{
  "num_hidden_layers": 13,
  "hidden_size": 160,
  "n_experts": 128,
  "experts_per_token": 8,
  "d_expert": 64,
  "d_shared_expert": 0,
  "hidden_act": "tanh_gelu",
  "moe_layers": [0, 1, 2, 3, 4, 5, 6, 7, 8, 9, 10, 11, 12],
  "router_score": "sigmoid",
  "normalize_top_k": true,
  "routed_scale": 2.5,
  "balance_loss": 0.000225,
  "balance_bias": true,
  "init_std_router": 0.0276,
  "lr_router": 0.00183,
  "vocab_size": 2048,
  "norm": "layernorm",
  "norm_eps": 1e-05,
  "tie_word_embeddings": false,
  "optimizer": "soap_variant",
  "learning_rate": 0.00834,
  "max_grad_norm": 2.0,
  "batch_tokens": 131072,
  "max_seq_len": 256,
  "train_tokens": 476300000,
  "max_steps": 3634,
  "dataset": "wikipedia_en"
}
Below are experts of layer 9 (counted from 0) of a mixture-of-experts language model. Rows are named router (the router's row for the expert), up (a neuron's input weights, with its number) and show model dimensions 0-159. Each number is 128 + 24 x the weight over its row's rms, rounded and kept within 0 to 255. Numbers have three digits each.
Before each expert's rows: a language model's description of what the expert responds to; "gets" lists some tokens that make up at least twice as much of what it gets as of all text. This comes from a sample of Wikipedia text that the model never trained on. Tokens count by the router's weight.

# expert 50
Word-initial consonant pieces b, d, br, ch, cl starting nouns and verbs: bayonet, break, battery, damaged, bomber, Drama.
gets: " b", " d", " D", " B", "b", "br"
router:151132191155148142151132153126161126138097102127113113118123150164126104151188114139155146167140172144127094133150122129127136113086136112130121152140138155121103144197106107109091141093123110112194152125095116100092132130155141139072154132096156129133111140138130137133082097113085140112152127148127112147106088095087118164179121142108158112098161124128118108141151145116124133153109152120120157096106121131088127150134099126130169101134163122130104127137105121127116157174163103
up2:143097159170130133098160100121164123129171123139130137144119120158132110121149117112126127171153108119193161136118097126140093117136077122108119141153154114143140144093141154126114164131066127096107091123103123107104169151164156133127141134125132115126138114113135144098107148087127158145115113125094097132166107159132104108136166190077096142117137102115111122074101135124112136084157150088133129134122151161135088090160167159137125129123131148115156132151096132089088136114123148
up3:115141144097100161148139123095109102105135179138154142175145143137168136135083104139105123109156150132085169118153170153158149121154148126122143152180148116130142101120106139155145144146120084122139110131113121145102123125109095127103127122068121146137110162116206106139131183152138168144158106085119119105094135137129095127106130122133135114121086103144134107121138119062144093130148142116128139114171121163106152158129117123135094129178097091162123137134129148136148123099138116
up4:104106124155141123113137151157131097148104106094108141120158117141082108134133175143122165148104127167181126148128175111100138109144165140092113105163139128108126127114152147121133104130139143147120143138143146105166145107173088121167167125154092152160131160119091109104157127138136176140119125170102182106157140125108129124148114087094143125155145133180127161123166136128154138115169144146111092123110133139123118111135072143115115169135148199120162156107129152116124152145140122
up5:101108168107123112078156128131150145110090122123108116095131184114132115080111107177135155157135140155131106105115123133122151170141098127101109139149126104167108128125142115177127106155117115148136137113143159142114109121125109111135140169134135124067181136141135184161143173096112154131121152110188129165119156124138115104150144115162148127146159131120126109152129093114150170082115153154127116168177136134102151120121119095129157153106114103111130102156105128146133145143073106
up6:120128107147129122133115133108125158132160143138163131128156150145139150149128151127106183136116167124128137152132111138162150154116139137132145129122162126122199136143123142106105128091116167108142149145109124130111083164115163107123124073105153128171166156111076117172120146178098130155145114068133122102138127102139108165100135122152082114160136157166134103136104103074118076124088096124137119126094136114085143127119089090148136105095112106141134088137113150118122112142147156

# expert 49
Common given names and pieces inside names in cast lists, rosters and bios: John, Michael, Mat-the-w, T-on-y, also Dy-na-sty.
gets: "na", " 19", "n", "on", "ie", " 18"
router:112150122163154128119146124170120127134139123105124103107118137106187108164137135129126103115101136102129116143118132155123141096108120131110157129136096133153106078146136130118095129114141118122186077147134132117095137107109152124100109132116151132134120114148138121176147113124131137090168135085128088156129089185114123158154112144119102087088142141116178159174109076156158093114140115139150109185126119161125089133144085130111182137086156115113170159087120145139147137124139132
up0:132103127151114114076123114164101111105093113154131121117123158110140142109137108117120106083124114126125116138107106129081092096075131101120097129127139159082157114150126118093092120114115123108110151114118104100154151111125134108084069105082171124137112103096133121136107144132112123130138110127103121159123068144108111136095092156154111140153101120124118135162104073145072128129105095089137119147121167133109121118101079142097140139107170136130163125175135163167122107097115143
up1:124146148119107129112085093146120107119096123120122102121109113118129139105102178164112108109128122104064139163081125128128120110115153169152118122130110130120119117112108114143131140159151129075141109108060106152114151148118132101137118090110134123103129115091138104068130111115115134132171089154122103115172059137119134168145134118149129137055089129106140160124132093165191139134150144113114155132073092119123123140122117097099121117127126146137136120132127109171120149106113125
up2:126159178112175106160121117156133168174151117133164113081105138141173139143094147100095148113110136145109136126111145130116100087124102125172158086106109119138146154126149100114098171116144055089148136115143123089094100152102164131131114128100119083137130089161120120107127122117142122103109142114115116129148148116182146165149117146089132144091113151094148165131116119147130113109119122145153095126103114155135113145143113142155134109119193115105117098115120140101111132170138146
up3:136145146158116104105096180155111130127101099163111131128136133085179155156182113144138126161117151100132125080113074169129143135107148135146141142170107134145102086122136135116133122100152132074145140104087133136107095148136136115140120118143134102157139098149120105125168127136098107119158127078132175119117109149088109115139141128135126103086119106119127091132155142097170141161132124150147148141152149168148170126107088131117152114089166135132158190122148109134121151148097140
up4:109123124077169088147161158120157149112075145135135135130126128103113166117137141165159156109186150154111154133126142089152132128106134133132153149132100096112115159105114155164107127133139087126121100150114171119125127131138099159182119128105139104093125132135146129086136139123129089098142104107138160151183136166135138146152108115167129153113151131094194133139141121139095126175125177085164097149114125073115157138118118115097121114129106132127108151096165133128146123149150129

# expert 38
Word-initial pieces w, W, sp, Sp and opening quotation marks, starting nouns like wing, wounded, witnesses, Speedway.
gets: " w", " W", " sp", " \"", "t", "ro"
router:121144185103162156119141142135147114193116102110142125111113144136155143149123126113146133189130124132090160126131143141115079082108160145132149128122119114135094099129144131088109129139120186108154131094108126109171108064142118134086107147135115149141117121148114132157115102102075138113131106094145173105069110134108155147176129132115172110168144151132122085128107154134119163152120110149109139143157139127109131078115108165106138154115131123103137115138125145105150117125150085
up0:125097139117143112119161103120172136140165141123137142116128155130129116171144156177133145142149150109088136160134117141107168148144131145127156133129069158110147128108146129111152138140146141132127137137141144118142171133161146132131128130114133126121092150145119147137097117162146073131134176146162169106143139122120148152100124142137174155113126142172148163126108129158121086162173116122090185090179159153132094143117118130151188118150144132134179113102185133165103111169133123
up1:176118095135122152137107122155127101169078144124129110091114115116096123160142140120141163153081110129102110102089092110124124146161099129134134139119090114108175126110145136136147117112095155116113137125095140133131126146161155170123144118097107125141085136090131175106124127144134126084075147115142143132100131120109101116153149179136114155132136151105147171147118124167094118121077144105140086107154111156117124087153122163109114133119184104104144180094130177138110124149117096
up2:103116125133162142065111109146123106137145117107138117122111125170120097115160172156165152125141123111119165139103087106115103151123145128098160104101115122132123166106119126122123110100129114144146093113092128150124101154115111141107169137111149155107139109134133137181129068122083122144130096144140153113099083125144103098123150119120101106107107098179132129138157112144138148159101134135097158118161126126124125077072122099082143118130129117097114058111075106086113102139141137
up3:122127129079124141113149133140110117115084107117129114092133131120102138150137131118161153156109154116146159132155139101144119130128138131164173139099102127173134115166122143127135148110137159148148155161137135147182177102095116178130100084138129139149156131148126173135171124099077121134157103162103201128139113137135128106134114070182135127144097145115115129163076174146107118103134125126121144109182133139129105153148104137118091135102122161122170103108140138122119108118119087
up4:130107120147076113163100146141118144110133138139110142123089108102164157142103128134113125110113143128093125121139124114123101146081162146152103174100134125132095102153107149076133138152118132136130162145133100138112123128092120142100162126097109174104138169116143137105121097088141061106080149140094136115116100142093129118156127120094127156121167104109105134138146096082093144148088149162110155144113100100117086104131107138151178138111136128104115105127106109189170117130104116

# expert 18
Word-initial prefix pieces such as sub, trans, con, dis, ex, pre, ca, as in subtropical, translation, converted, Portugal.
gets: " c", " con", " dis", " co", " ca", " g"
router:110112154155129146153117137170112114149121099083139121091099125138144101188146156099133138131096141113139110146122146109131176117106138164156087118132100117115127123139106138128134169108128151114114090124131151139154156151168152153130114154134122161178109129123164160154122109131114103119150147064126143138088146140086112155169139127151169079114094133038106103133168146106118140101141139132142118139086136161118135137126123140078152125119135119125098114100114133126150162131113087
up7:099101115125178136127140112153143149157114131152095138115114110099124131151141118108168106085171086114121155123159149124133148115100152128151099144141145153118157118136155098154136120116107127137183132109125111141126111182146099143128109096155159086119150121108084117102132133123104125131087158162149154200097106125151166153153174119114162087137116124095101169153176137152105103137112133134120089107130137148137125178125152147122134091114089121127111168080141121139132121146099107
up8:146147122106125140115130128144108122138153184110135127154129112108136105112161164097115117127111143192105162184146099112141134158123138140091106071117110089138142115131138134136087128176146134163107118104085141145130147127151116143080129155165138112129138145118129174124094143105137123079155150090140077120127136134133089147118132145155123124065139133092092114130136134151110158138127134136082126185131136127106150146152125128108156089075161141134116128125130127142183129094128085
up9:143158139103107171135108167138151149091129101166143105142139140174069094134138161135136111140107106128122135110112140147128131103119148105097124116087153129124130144149139147151114155135131065138110112141112172117133108109124138137165129139140109083115138129092139120109137159134104136087160115071130075135178108115114118095156072084114153128143094152079106132127065158135092127102108125142155146134139154097151142101118147120107104123115111118136115069131120136123099144140108090
up10:126095112130127133115148158104126152143114158115128125116118150103113132120095116130171117132139105153110084179086145115141109126144095160155163110122129114196087135102121075102115183122121120098165090166151095134110090124147126128101105108136130104087103113110094120121137174148100141111146113120156134161076126130123144136110165103111103125103150144118129130118171110144153122117104126122130141093139078118092124158085133084087154122145140132132144129125124177127100159150080148
up11:120104086120138096151140086130105089135128150110081125142157120131088106138152140067139107120130138143105138101138133126114167148167072117120097099104077080127073105098097149143102135156124112094125109116113117114084170148153120112096120132134115128147093110157149143130126100100147147092080122074126115117094149113098117135118136108115126103076134123115154138097116143099157079139129123149128130106124156119090150142112127158166159153121142083132115140100114151112115133128095108

# expert 25
First letter or consonant cluster starting a word, often capitalized in titles and offices: C, M, ch, cl, as in Ad-ministration, F-ull Professor.
gets: " M", " C", "M", "C", " m", " c"
router:114140142143159120125135152115111116156128097115126119123142133170144091190173122115122150154095142089116115175106145139136127112111141116140125141080129129138073094133122151107077178117134141121150140122165139097163163145135153124118121106148154177141113130096106192179102108107116140082173131110090117135115122136091143125152118113103182078104131171117140125154108098120122128077113136107151150168120121117113128116147101125116168115151177126107132131119127137117104147123105108
up3:129134105128165107145109122117123122141130155164128104139090111151101104133137114098148147138149120111132135147136167125110154177152152138128161178134106125187149104192136172132142189124136133147155081135119102154096108155103128132142143133155152132143147112116149125164113073140122124138141143129160124109137116110152127124128117160084129156153154139099178085143114091113125092106152152109169108084162137101129168173135105104130167129151159107134176155149118156111140104116133150
up4:106122134173132133133094071148093088162166133137122145119139115069151092134096138121105150102123118085059087134128122134117131113095111121145111117113156145146116109144125140118103147154108115135110084090098129149103179097118167123096118077121124159151102095157120125129094128127099078123134078126120122136105112108098142178109137111130141114157120150109127090133095129092124138070136128105105109115117152108131123113113103128103152112117105163158143104142153117105086119136095135
up5:144159102146109142101156116123121119123113118116097102112127138143124124123125134095132151170138152130107116153108108104115189100157144148117155130157150154121098180132102137105107163126181087101101131078136103137114095140142119145152121165123162161139144143130101158151147124085098164093143161136128141130141107135136143108126121133140101134122096125123124141093166070165148082100132141063104116123126142139101172066136150115099113134171112091115113101135155181145107132122119126
up6:089128117138149150094155103111137095133138095144154107116127117088098149101113132102108127123122115128114118119109117139135139135118090150121124124096107138105126068118127113114067165107130102180134199139142103106127082147143148137117101119091072120126130159186115161163193132090118127116159130104147116138109103120145109142108124103144156131139103150145151100143135110133114135112108137087071152146077147142132097123101144124180137131117136116156124100152158146114133136109172146
up7:093130124095098108149119125154112094103133085140117130127158103156084130148130123105159129091135143105125107158121142105095139162115129105125161106087120067125107120136146132125104157138100152104104172161133143097130185096151157101113150127149113111172112150156146144081128094121119118081121124156133142122128085125082139129133101098139126105090136146083122100123074111126137149121118130100093132128065098131127123176148115116110157089143071149124136127154139095124130136144134143

# expert 48
Mid-word consonant pieces, chiefly d, also id, ud, z, k, as in attendance, Mandarin, grandchildren, outbuildings, red.
gets: "d", "in", "id", "z", " Ro", "ud"
router:116149134119145134123166091161137104168103136144125087096118097131124184156143131079137067167135134130143115118097110119100091104087145151117153139157135105145094120124121165130096138121160108116170108135092146106176125119185157139139125105125105116174121155148137197140132122135112159124128143124105138164102118147096102150158137123109131142109119135149118144088125131111124108121166146076132119134135168115119112143134092127160140117127159109128083101077082128114144140160140104
up3:116151122113129113111125124156145133145061084098092141156131091165140154138190132159135152190140139140177122151134154178136111135132129150135144108123137160147140134088137096133130146129156138127140159112151122131110108141119160136111158135134075150184130122098115131150117127097104129114138132154142126133137081145145113119125089158114093144141123108122122120163124133114141124146138090100112115180145127111153153111124128128157060113116073164137128153091071161155107133127160150
up4:135169135157144105090172110129063158108143100096130158089134125159144134128181100100123144124104121154127146134143126167119129146126137160124090162120153117127138118114130176098127048136118118144110122109120146156116115143142127091130130151127120077130099095119108171163120104118140125137089126125116166129128115119108127144113107122129094151142130131157155148156139078123134126163101123114097147112128113131136079124150146156109110142190133125128146145100115195118182111145125170
up5:144132139167104151101127103141145123128180139168145161181156124123128071160143101137128094141131129142107170116113112088120121131107106145111130116107128125145153120154120126151132141156121136109113153072149066126124118098172118098126119118134153113130110121106145095172098147134142134120135098106152109165115127148125119109123109123069111139113150177138126140190132137165141128100127115128176148136080152140126159107147100158181124159132127118116126127134093129180126153104186155
up6:098140162113143117120147109127125121173159129134105129116128093133109102100139155132092105147091147146118125123154127092115098097099154076120153163096162126101101104109134104131114104157106094100155089086143151149118135156095139154125091181085134153121140112123131163134089113126126157077103108142090135082110087133139143119120184106160121127164106085090134119162119094118105121138120132118106107145146115115119138149125095126156166172156153125117108122131144131098096122159154160
up7:104146106089100150140166106113108123157165131139159092139139138119157126121125121128121118115147141121150122159095090120111131074168163099169138174100121110128124094146135149108099115140155133140157132099140137110135102142124123145177170134146157139119128092128165140125110060124139143183068133169131104115092157087094126102143115084130152129138125181138132126146142131101099130129103124135121119117110120138116118140177122102114108138119162123114107153158148130073083167145095143

# expert 30
Proper-name pieces for leagues, clubs and organizations, and letters inside acronyms, such as National, League, Cup, Stadium, CONCACAF, NASA.
gets: "A", "D", " National", " St", "C", " F"
router:127133133111155139126171113134149122134097139113135108124116145144137108147134106121162142169125121103111081141113120109155154133123149174119102129128156121164074103157132136087105175141104132139128112094138139155132131152144140163143134154133144165181109182168137145144116097124138150108115102128097146133145107121127129177181081097161155154122131155081117078128134088136144142120176134117140108123097126118098106139145138134155151081131143127092106097072118177104106114136108088
up4:153150110161153166160158171100149171125133122133167120135175115094105150132144138113132113137126131159160164172129103119135145168166139144132133146135110117121157144151127153148105122131155107147121122106170162117126139130107132169101123133135132137120149082132148123123151116130147133149144139163094149137148151106165146121144179165122107159122124120147146139206149145082112120105144116078164105156147129150157146147150100137175144133159138114127163203130162139164125164127139137
up5:104129120129111144114089147138104183111146110147125127109119106133132090091114137135155131107121124072149148123113141149137100119115087115125088107057159107090076125141154138120112111114135125146107124086128121143133173115120133121132142085120129128149122155140116130133081088130079094104186116115154111134118128104113094156129135152083144138122113090152149098151123116131103097165139172089110133155142124104131159175130139152078130110088128072146135117116092097148124131123136091
up6:129127106104188142151110111102128111125142119122115128134120143089156122157162088080146101102119154114115136132090141145091102150161121186153115127105096138102099050162119118144094145106108154139110144128161111128144149127125117145124118134151099167152118079149116143119154122133123126160154138164125145127136106117153128144163130095143137174150094157161120149112134116074156151130165128087119110120145093086123079141115152130124130102165128113091136165114173111122102162146113115
up7:152117099138163187143136146126134137117140100147168140137149136124115122137161149104158101147094127126147114153163121133154192142119171142136132140088101148143122097121146114124174132142146116112071129138160150143088077140158122127115151141096130127165114133108091099145114070097124126133120105145108140139124131181135130111130114097120139192117186126122125102124153093148135144139141087103130153147130116069111129128162111150115110116096154101105142167110102175131102133116144092
up8:108161082131144144081122148163154079129131117094147101111137138090099137080160138116142146106111110111133129158110109098146130171106160108157133133106138140108116106147124162125101111131150161141103121177160150163072118143155131131161117131114098109093146161149098120122155148110091092095131148170138124129081090093102098151151116122103147117147122141103153137140168136078129139153191137150117079146149112167157119140158101130140149141114150115133121122125131140099117159148134118

# expert 8
Middle word pieces like or, ir, tor, un inside longer words (sophomore, prior, theory, opportunity), plus role nouns such as author, director, president.
gets: "or", "ir", "tor", "vi", "ul", "il"
router:094126136155114153162147134198113128133118139141105139114060150106149167147150170093117094153114173106123104177111126129138131096135126085116150150139144133119131127149144163137128173139121135132147103127151110140109116130116152104138104111131128115164093118125149140139142076108132099130137099075108096135091123122115091190134116155097161097127072135104134104134135121096128092079169130110134127160143112119124141098155130114123184118133169134093144111130108116149174143121128129
up3:145109137136133122098104100178095058141126136118178122115104117105122097101132149157138149126144135144119126185175135114143137098172103120155112135133112148130120114148142133129102168106149138156089132151133116165119156109150126125150133125142099138114104095092094100118167156142127137091158157127178102125073184144133119156144149118125127150102158160123130102151147101103136118085154113143131089156140179141109120142144110097123103121104144144116131107126107071128147118174117166
up4:153137137130099129146186131124121110137140143143097159133110111097128090127129127135148142115137133101149146106078107128108139171156115101138137198112086124146093127133149138142094133106135110134116149116102142146145168102142167084100100148113166153109102072123121092143109107109123115133132152151137134134108114127116124133142132119096141159135103134150180082138170109136134117082109136091156147113063140131127119092171132078130153071133118180120162119126146130109111150113101098
up5:128115118140082125132131147139169138105124114143118066076116158116098120152110110121133144075136152077161137109181119137097105149135154103134133170145126164115172121107120113109167152110144111117106127137137125115103123104099118114179087108121144153180103136132140097118139166133181131132105106137149158123136114130115149124136161136136141097095121172133114158177132135150155160135170109117117149120109128097125119121158096163136083131134147153129106109166123095064125125116089133
up6:144146187121114146127164112135159155164153175123137138138120123095157157103139112120152130150140154114127067130106131116163095161170147099091103143110143140109105133164131142155086130136096094089153145156139138138068147162119060105155135121140117142125131075137161145164145112099112124107106127180120149126150130119123103120096136155159130118169143107139131167143128118123140141125138134134126189179125165137123136113129146153134129119142111142121155132180142109130125085166113129
up7:118170130173131123180090142118148148100143108094114153123116148136169156114124112147140127178115107119137169133159160183124190134156140130177174116113103098147122115127122131118120097153113107111130140122144080133118135124141125125175138122096141131137102101148159143158098127117134149118119107128074146157176097156106161135110126154142095116152121116093128128130149146092136076100121099126091171106140122166114111121140135075153129125122142115154134097109116091165134102153157108

# expert 42
Word-final pieces n, ing, ed, ling, ning that finish words, such as Government, working, Southern, cooling, plus short prepositions as, for, by.
gets: "n", "ing", "ed", " as", " N", "ning"
router:114158137098119151110113127161139081151112144159130109104109113196150133153131152113162100160167118120125120127116124168151120107117114133075101144104102110118149064182108160147092139121157139112113109057125129128119143117156171132136104104150107168145101115124118147133149110145154158078109108119126100148132120144097131182120083111137155128120117166119166154122095092112198147101152133125123100104105123147114117140130111111097143151138165119141126105125116130156136126129130127
up0:158149161085123129143130171124106124107105136155120126172148134111124143104140187135129119125128094121101104147099174154142126133128147124116152169137128100175100153128169117156140171111165172109164122166123157103127048155165147125118172169105132134109174146120108082154097180130152135144158129147102115084089112104122123133139142132100134188158126150119139148141113116163128090145118149129154150153132144121112119142157125100100114121159113138134143135113131124102127105130121136
up1:122161141187158160148094156115118137124145145117136119110134103159148089181141139086092149155155135113131136152150183127121104153131131136104103141142126141127128118156137140114130104096127076122127083130122093150175146122136133129146086140145124134121132107087146149115150145124165122094087140118132127114112115143165128082160137104175102143132179117139151164157120117163153138104089131130159101115126143181152112135163125123163103102187132125116123120147129141189109120114080136
up2:152165113138109138123147133102143151120113117077077135149090134082123147111095154086117137132137167112108090103148115122126125080157141114122147101124132147125101130116077106127113131159130111116132114098126107150151132133105118154162086140127115087146111067109116143125122125152149131132097106155123140132140129069150134104131091171127096139127124153107117097145065175131155070118139131103113123101105146132115132169094062116113142112146131129121185116156115163161129121126154143
up3:053140161144116161090137100142103099105138161140139135117138149130181134137111078144150101105111119168097132158091131136151091141132118136131112088159129115107108126163105152130083155120101146151098162121080090125129104119160110162151132107143136124132113117108161105109114128105110098114117107141127134118125157136163107120177127119143116093164149130156116113121152127104132125085128118120097127137131128110105087176162106169116062098169137112105095119116150086107146109106121133
up4:105141171116134114133106113099091128152072122140139101105137132121122129125104176130103137173152109135155143130154108074142118113164139130099126073102132127143151125138100117128126135177152147151106136138131157137146129151120170122134055175165159093155121083112146135158146147127114156154159138099142120118117135114117148148141134139146113141133205116132160094126141112106124140133130131144164133119102144112135142099141180142145127129120137170096120095182133091135169083163119110

# expert 32
Pieces like it, et, ut, ot, e, y before suffixes such as -ary, -ual, -ical: hereditary, military, spiritual, pharmaceuticals.
gets: "it", "e", "t", "y", "et", "ut"
router:132132149142136120100183118140105102153104159115136135098132161144157121126128146141129141123121157112142099112111151160126146113076110152159138147159103109085126105155117169093101126097154127106139092145145110145160147150121153123103089088117180134145124095138148148108111094082110148124135113084151125104144141157123131131133130092162126149161101157129138139164128102146192104132141091123126116147127129166131129141071120138145146095151178125086122054102108139144129141150122088
up4:125141138114132123120172146160113095137099102103141185129093159134116155141143094098127120140083153123121151140131150122115107109123112114107185123095141122107140143124106155152132108103117135086126101112148106057141143173091148140149095140188136109092087124106139120122163096097143144128087118093119102145093151152127125108151102077137113107140096133135137114096133125132122167087142130131130200124134114148103096126149140113117165108147135098119111153159141156092095150137099135
up5:145126118121089147168145152146120143122112147112160157170150086112155105158134125139129165121132133103082146111109086149143144121117138099193146119117113117155131121118113135082101095142141160180133135123120174127120158095124121101137127153170092117104171140150104141124127131147134104099096149154079130107146144127104149153109158109129103143130096106100139110175092109120129149108112097159106155164134142109082091122193083094157136142114132160095126154138112145147101120119111132
up6:138150131163085162123123119114101123124152129129113127143195144159128122132119132088110112139124162155166149126146148142140125102135185170118210131098095151136131118108171158131073088118159146165137102124136137115166126135060132080142108107115122113152113173139144141141134137123165114171135151105151099101150096111155167158142097106128129115095148152116112154140119176131107152135144171138120159152146156125160135104112106138103142144103113108131106105145148144118127128133132124
up7:112161102116109164127145105117140154170143140104159177134135103168089102108161086107105109084105129074089124143120110116138110139155106149104131138119093122119110108112175103111106163084111128150098059170091123163120144118110169150129123116101149137149155103116122167163123138110145134099108111150147151152088144097165144146130135113144164154097101135120160112156085128141188105131095151124116108146114116102085112120148114133147122126148113140104124123135135148134121103158132114
up8:157124129127149161102135166150149114123148107129127128129147102150112112138110149126144148123139128089125122142091101148149134120106101143102151139131141126146135106112116133109128099123145138109131057106133121096077120148152190148083120108129138121125179127121125162103104156103135184114132076090125112128107093160132123095168119190136151099114134097116114156153176156110164119140129139163093096115113081101139164144085124164096087124173122139124131129124137122125090158164112121

# expert 39
Commas in running text, plus word-internal pieces and common verbs or nouns, like me-mo-ir, she-l-ves, voters, features, include.
gets: ",", "act", "d", " Li", "l", " la"
router:139156175098107155156131157122130092156134098126151109078106146157167138140139102116177113166117154136156133139106138138135111133096133138084131143119125141106132107098140170136127199135109133124142085151130131138131104113123155135138096122131101125134091124169114198142159132099145106129121104115106114158113095105119138128137089175137155147137088149089105156137125133072143115086181113121167146141088099142120126129122093118139125128129160155129109147067118110129148135160113114
up0:169169138106137131110128157116111116119163149141105139106132111183155082178145099081139100121126152112142135128144120113126145146123106114120169140112123109129125144121132108123075146116154143163113179138141161092135159134175151104114120084139125148119108065100171136165107085137149094130156093176095136139088153105123106118139126120113126111073144148106151162148132095137085100162131114118111150108122124114118114108141104147139134149156086091116136137129174109120128124092111134
up1:123084104124101131079147162125103094147102144137133168120135103119161144102119121115107126138079148116110099127135175128096151127113123155118152138114117134165140134113098124141141170088143144120088074094142092115128130110138149141149125126108130108101086141124120126141106105163132146149108142141199079128159112107119077128134149092123139102129153163109171155136148138114107159171106134170127137136098147106121142153114098165149100122106176137126084106104157092163113158140112104
up2:149101124156132101126112084131147131113152126118148152118130140097110127124175076148133145150134123100133124144114094146159116131082114127128148161116143148120144154117097063164167145127109140144152132109146154130137148155124104124159117166124153131145120093148134111125147149132119160131139136149145106145143165090094150154155152166194114096118138110116106105100151190171146136109112106148158119152112087157113142135091149138138088139153120139109146088105124152158099183153069133
up3:128107093115108124087115078158152089183134189132111132162122139125080110149125117161144111154123159129175148133159153146142128095175139145095133126124125113123117142137134151076100158125169127155125115144113129125106111165150119151118159154126114111112136145152087097172092082165142179131145102124123156154113177111148162119152105125119118187119119139133162120132147150151138162141120166140137110119161135134094145133144105164133135130124137138100109157086121111136121079118128146
up4:131082162133102174075109151146138139137120097146102125131157070111156111120150150138121111129101112115108094144108135136177133127133127138139114125120162131147160093115145134115097172101139114124084077139116127116108092157149148128120096125123119128153129113096162135159129122099122101162117133096123124145128104134136163125108106115148083136151150139178087140155148110095102149113124107129080169161117148150100153122144125133107134120107155178177095167138054145123114132161115110

# expert 2
Nouns ending a noun phrase after "the", often with plural -s, in media and sports contexts: film, season, game, album, Award(s), region.
gets: "s", " film", " season", " game", "ment", "ation"
router:100146136118167122127147130107130106142130112147155096118084186143104123143158157152108113143117134127096083175118157110132152125107098147123140134091116132146125148117149160104124155120097147132128070109102145152109085112140131120111119135108167146169090177131149152137178112140102164129169080116105132136146120139092122172165112148150131134135108160104132111120111108101153138145115116103098113137139127182091093123082136151136154142112118137055117151093100120126148134161104119
up0:135133141116108134115098149133084137123155147107149119100120119090125122104115098098134178163105094126116128128159159104110107132126119141131172138162131151134133119129116124138136133113123164143087172153151126130132132085069099156116142124119064118140098118092125148123129163118139129128108078129146108152067158076140122098107123148127137119079143127133111100131118135132158108158153129090119094178109115139072138109115116115146165129109184132107142150164117165108118082102082141
up1:153167129112111110141115143085109111133130143115124124119091131076101087139168110136110115151106141133122118104096131142121084145124117085168119112103173135122113173115109158184116096152153159149158080179094119100117158132116128117147118112127134099111121132108122175141136142133106144153137179135128108116145133118122116164126132127174102117179133110102099115124168088095172164095118117127113093126111130160084132136123102141124162123131130187123136130072121139143173106117121130
up2:122085120171149113119152135114098119137117078130144099128118100146102103119151112132146129125075109106103076105121121094098140097114068079138164126111137111116138127144132146108108120129128130124150079125142165122136061122131169122106101135120098087162142140097145132115103119122131151137108111121166149136103084109104096186105095139114091087132130130088104079137108125102134169136118123127135160098157115141128152079142096126143110137099149139135151105080111106136100105136138139
up3:137162119179107144133071137158109121067106170149094136114117117129154189163125114111150156134144172075163124143122133159159132143131151091162169133144116156124137125157091114172136129139110134099131143127145109102142108157181126116150132125148130105161080067149130123115119140141173131127116116115150178141131095135104168144115156124145126143123156118130168134117111131159119139132126119092153117127111082163126120109135133121160159155144117122126145123080166103163125153132111146
up4:157103132120145091165149095072158135140140080148134105148111149129149108111149125098141115130106172150118128152112156127133197102111126138107138107115164140143125143152127129134104140147080134093129170141106145117103136115115156153125106157157138100126167119136120096091119105161127107142136134114118158123118158092098088151096143139120183109117090144084140106124109113130128102095091110161085106147133125120167074117092113053110157100118123095147132138109157131114113116130122130

# expert 1
Prepositions like in, of, at, near, during, also Romance de, mostly before places, dates or names: families in Perry, outputs of.
gets: " in", " de", " of", " so", " De", " at"
router:116127138125110155127153147175117132162126124149147089088136139163136113175141125116117141171118171108127111131137126088134159130107129114160124130103084151139081125160078122125167127148135115098125099091136147093157127158127148176097086098141156138124082133144147143148137127099119113073155095137159148122134125123125159136128117111115160134082111147103112148105149112155150138147178141105104123140111096096161132143095079167088124089117134129118124155104108137176158152110142091
up2:118150113101121163131136098168113086114096130142106212147158115115070147091109152133123085170121100111101106113102109130150119150131076075112152126105129131126131168105120111160129123134115147100143073108120067112110138171129145119138118137145121144160108141126161122124136176139136140122128120074101097107114115096108141106119121158109132102095144138117144134094132120093083082096115096155100109086111141152115124146107118125125127134116124126099110114138102162142120106119123096
up3:144089153123112166143114136110149118086105093160130112114158134125117119135126147162091144097127137125121125127138140091114099146118139131168133121118092135220096117130163118121101066080168129121172132134153102145092162108138126132135146158107136140051102120137126086173115141152098122152130128124129162111092093102111128144156114114107102112115143125117179166114160087153094075101121130107132128124138133137122109147125086122124136093164126121116110121129119154120101118118132113
up4:123125128139132151065131117070150170116131133124169152106167108107155135128133152163099131089140123130115162134084159114135126104131102112120144142118103179158129130115095127158104146119161134151124169114151169100069175099141173103109122108126122142122135117166129118142092162121123106095102096122103172115103115112151149099168158123100144129157108147162142190122134150114092132167151117131125115156135129120110159143095097141147161108129136124099122107097118113114163092128144123
up5:155115094177147096126165129136165118111111119148140157092138102121110170177111155149099128093144114099112056155114136119108115135150150131118119132076087132108150110155155096118086148125091131076125128134133151126123111130141126149133113125135137131095120113104126143140137170129113113134134103073136137134138153143139088161130117111163136099114152127116146122087138135110110125090111169089093146123098098154175115151103125168070122089114111168125102153114097121134115164153144102
up6:141169132146179161127078139162149069130118161133171094092111119148129113135093154106106125099103096157107122124128180110132113131125143116135140160148121139076114117136132120104121128132144100108119164121138146108115183129141120121145133107171126144092116129128122107101094125148130127125087137126128180094106127115146142091113101087134094132115139108150141138099157125106121116087157135119184162149087098167143128157128127175099131103133109166080100127146135139168122112159134091